{
  "d_expert": 512,
  "d_shared_expert": 0,
  "moe_layers": [1, 3, 5, 7, 9, 11, 13],
  "head_dim": 128,
  "qk_norm": false,
  "tie_embeddings": false,
  "init": "uniform",
  "init_std_qkv": 0.0353,
  "lr": 0.00713,
  "lr_mult_up": 0.608,
  "warmup_steps": 200,
  "seq_len": 512,
  "z_loss": 1e-05,
  "steps": 7877
}
Below are experts of layer 9 (counted from 0) of a mixture-of-experts language model. Rows are named router (the router's row for the expert), up (a neuron's input weights, with its number) and show model dimensions 0-255. Each number is 500 + 40 x the weight over its row's rms, rounded and kept within 0 to 999. Numbers have three digits each.
After each expert's rows: "mostly gets" lists some tokens that are sent to it at least half of the time. This comes from a sample of Wikipedia text that the model never trained on.

# expert 3
router:426511553519478541476508444572512499510511583513442539489441505486481472486388491510526520577512475453506538490487480490452510457563492541535527428526534502510562457499452502531435562434586562490488548458500480483472454561453498534463506491510434486504475521547482538590512528458565479514453476515483551514450499528499479462447522473452525480485494583496473488534505497488459444544488563543489576517465533506550465476544552493500530469506485445475548523525474412435520504420482428531459542500455481416512418554437444493556541470486432440516469503415501559555485577481495540480512475476459510559482426486546488479503424538501497550531498521478504467458459524480490417510530523556548589462454517506497542499501510504454493472473544569457560522443475550533534566544499537
up6:541501492465455513517485472505498503455575459460475515562505508546457498508499524481449506481489477507454445452515461500569452451529454459449487503521531492499444482480446528522524551549544588460451478492478452465475573450498446443514524482455481505482529505558488490473571420485511513499566493432536472438499491504536453556572514518495537513517450514468539500482558545507459508538550406540481548461570536505463508521489456458474523411566488443455577489490568505455527512500513520538427501469418496482505481581527475481450568407454510510498585486547506555474477503451534527524467502473565522508480559487535520579521542521482466634417567486547488422548512458455575512538523456501493486455528474533485568481469502517512545564524551554546496487424488559566475480476498518
mostly gets: "5", "8", "3", "4", "7", "6"

# expert 6
router:548414466488512599577491525490448520512551499496520452530497470497496486492487448434511521459479553464556498509515446481550425514484488536536528519499477550521463467478445550566477483508559431460543505493449517460544485527589468439500531475508399520485476469465544507411532589511480505455464504485582553560433473503504488575447511530481478513525463521544477479545512567500467446608453481477510476555510420508550529530572495545481500525507495500476468451537476513570433488476593504416524417453500585543528519531516554508446509572479537477459520555490512507521565505505469483525479550482439552543497538443530540504559569448527444535528471469495492451538485437492496495471469558470478533491506499466450447457496551523455537547503555467493529424459517503482457545456490528
up6:452543507495475540495519493466478447505471450572543518506464446536518546512456505492526519467510475484538476472519606498539516526460541507503594525511450474518491495486518460576557505435498517515474517526534452602523517553555437493556447524514463498496457544559532517466511521521431480555474577482525473452483424498522557455555540539543476517487510567557553481534531514441515531488521475487499489593445453439493484460536431482515448463483478529429482485461474521494449507470509500454551513488555478487479469520515509547455445491528488520448478538500554546582501498459574440445453582571465568534527475432552441503493509476511493544475548521544495502588520458528548542427479461523553550513527509475456503432457409504571526441518564521527505590578528433523456448479521503
mostly gets: "\n\n", "| ", "- ", " in ", "\n", ", "

# expert 5
router:484443463447538575521400522391513520471516473474523428455556504524421513444559475529513525499481479470546438504508525460462494477572573560512540538479502505462580426475510548527535552567422489535534596568556492467551532457493453513510531495527528581440513440520489554375485522531516511523542524449516454498502477476537442484514513462453491539435522515527519541461444466575494476492507493579501500525540448490542544539464461550496452469525524511515486523525507544454488540530468458477448442534557492566475462527510441512484537549564433585497490519506488463507516437497488445589442464513475549461555465494486516513441491436429442518471477510459508522473530505511556475471490468479492506503475469496443452475468507548538502556548548462461504448538560497507532520504507445
up6:565460513454475509483529467504491520518508526472493516448493535537530533503538506546540524473488495485506451490506576541424539451508510558519471504455488537449498474465496465548465544520494550472481506552461518531487486482534458458497512454503578518452519456516515507491474417504471560471513455456433414470542448551515483512483449485641541540602481554439495492513436470506496514554470530519514514506557480503509517494439493560523522445509530479501561492431552538520475558541561516504524487476473517459517473482513500432492487546537506506564534384481457485449462480520352526470571508467534488600501528521562504504485511524511478506451488481519478393401431452486491395476505461504549464519555483469480496485427504478554449516498492497370520517535458444503511519475471446
mostly gets: "% | ", " end", " $", " form", "°N ", "; "

# expert 4
router:503506532561445507424540470530455506523425520509488450509525520467446453484582464476565532526504442473419501478482447498504543511483425537521491532463548472498518504475517398587477456555454578562521464449503590531459484520497545504527476517520538442547470476540496560517481371420462477609455425495520425471483480571517521502489521479535460504556506468467515485540497434447482547460481443483582588480453509497544516516447557531505541528533507491514460556522487544545533494455499531517540522555504510562536535495498506505531518503553500568543405536473520502523490453485563498521483483444560464544494573540513477548474479484453460459571499493503450501555538549512530520507486514501524468503539463493527535495548456514563442544510479455456501521495464550473409527560485447
up2:452506451530452564544595458503430500505510485524468497469483496509521489523504419488513494479507548472471484546493487522487500505479546533504539534461471447481512492527497514498559446479474549532471464564496514518463582482488615503459478440559535497497485472455573549511385461443446542525492476440516451542514513491470492459519543422560546516550500515430587568475478510535535537513533506453455457483544506484524583547516479431477470473524471468580523457489476492456517472454512492455526497497513490479478529528452539539545548440479445496522590514503500529592515401505512521607463512521558592424552571544485474544539421473544484565458492496520488427473479495508523541387491570516499530508548456477504491519525540435544480490457481486457536518484479523446519502494469558
mostly gets: " of the", " and", ", the", ", and", " in the", " with"

# expert 0
router:457572482500521455532480516584523516546512443534536453556529506458507470499491484496487456459486490525486498520513535512494527500492465517452534535447475486514471462550544534402530434451438514472425441532544501522456414556516509501468513542587463485555478535544509500523472532468469471509503440458410549598482529507487484466513449492481492549463535502477480473508566477487589579453522494458553500515523469537530520443455505486485527540508586479541492484428475532531555518508520579439504528566451467545435466545484489457569489500531532508517418475492522435553461566434489450468572499471463518465499503535472547535504460463466472494570556557465504474516540492488536552446409490536498431533533474501475466582546549552456495477405470554430511517454510500470584447464481536
up6:509549538474456374550515474611509533555455539510477477486511486548537441531529537517524513550561473456449460532479451522434540466489454517478511530563507475539507572463471426504491392516516640482516452457539450515492456418488514510466509492589516581468606532526529525450515501515498466517548568493432516510539493494452571520476528523534467444467432547577432534477481449493521433506505501484557469482470422553444510495492503428518507514522494530508499486485434515508557575482477507516429470425516502624531487477545488522473503563541437498502509446503487493510514501515513489503484488497534516485521534483447408514540480533442524529499471519505489518543521469541536531555535486499466407472507550486477553518520443526499443511514459504551497498533470461479518468523552485
mostly gets: ") |", "°", "% |", "S.", "012", "020"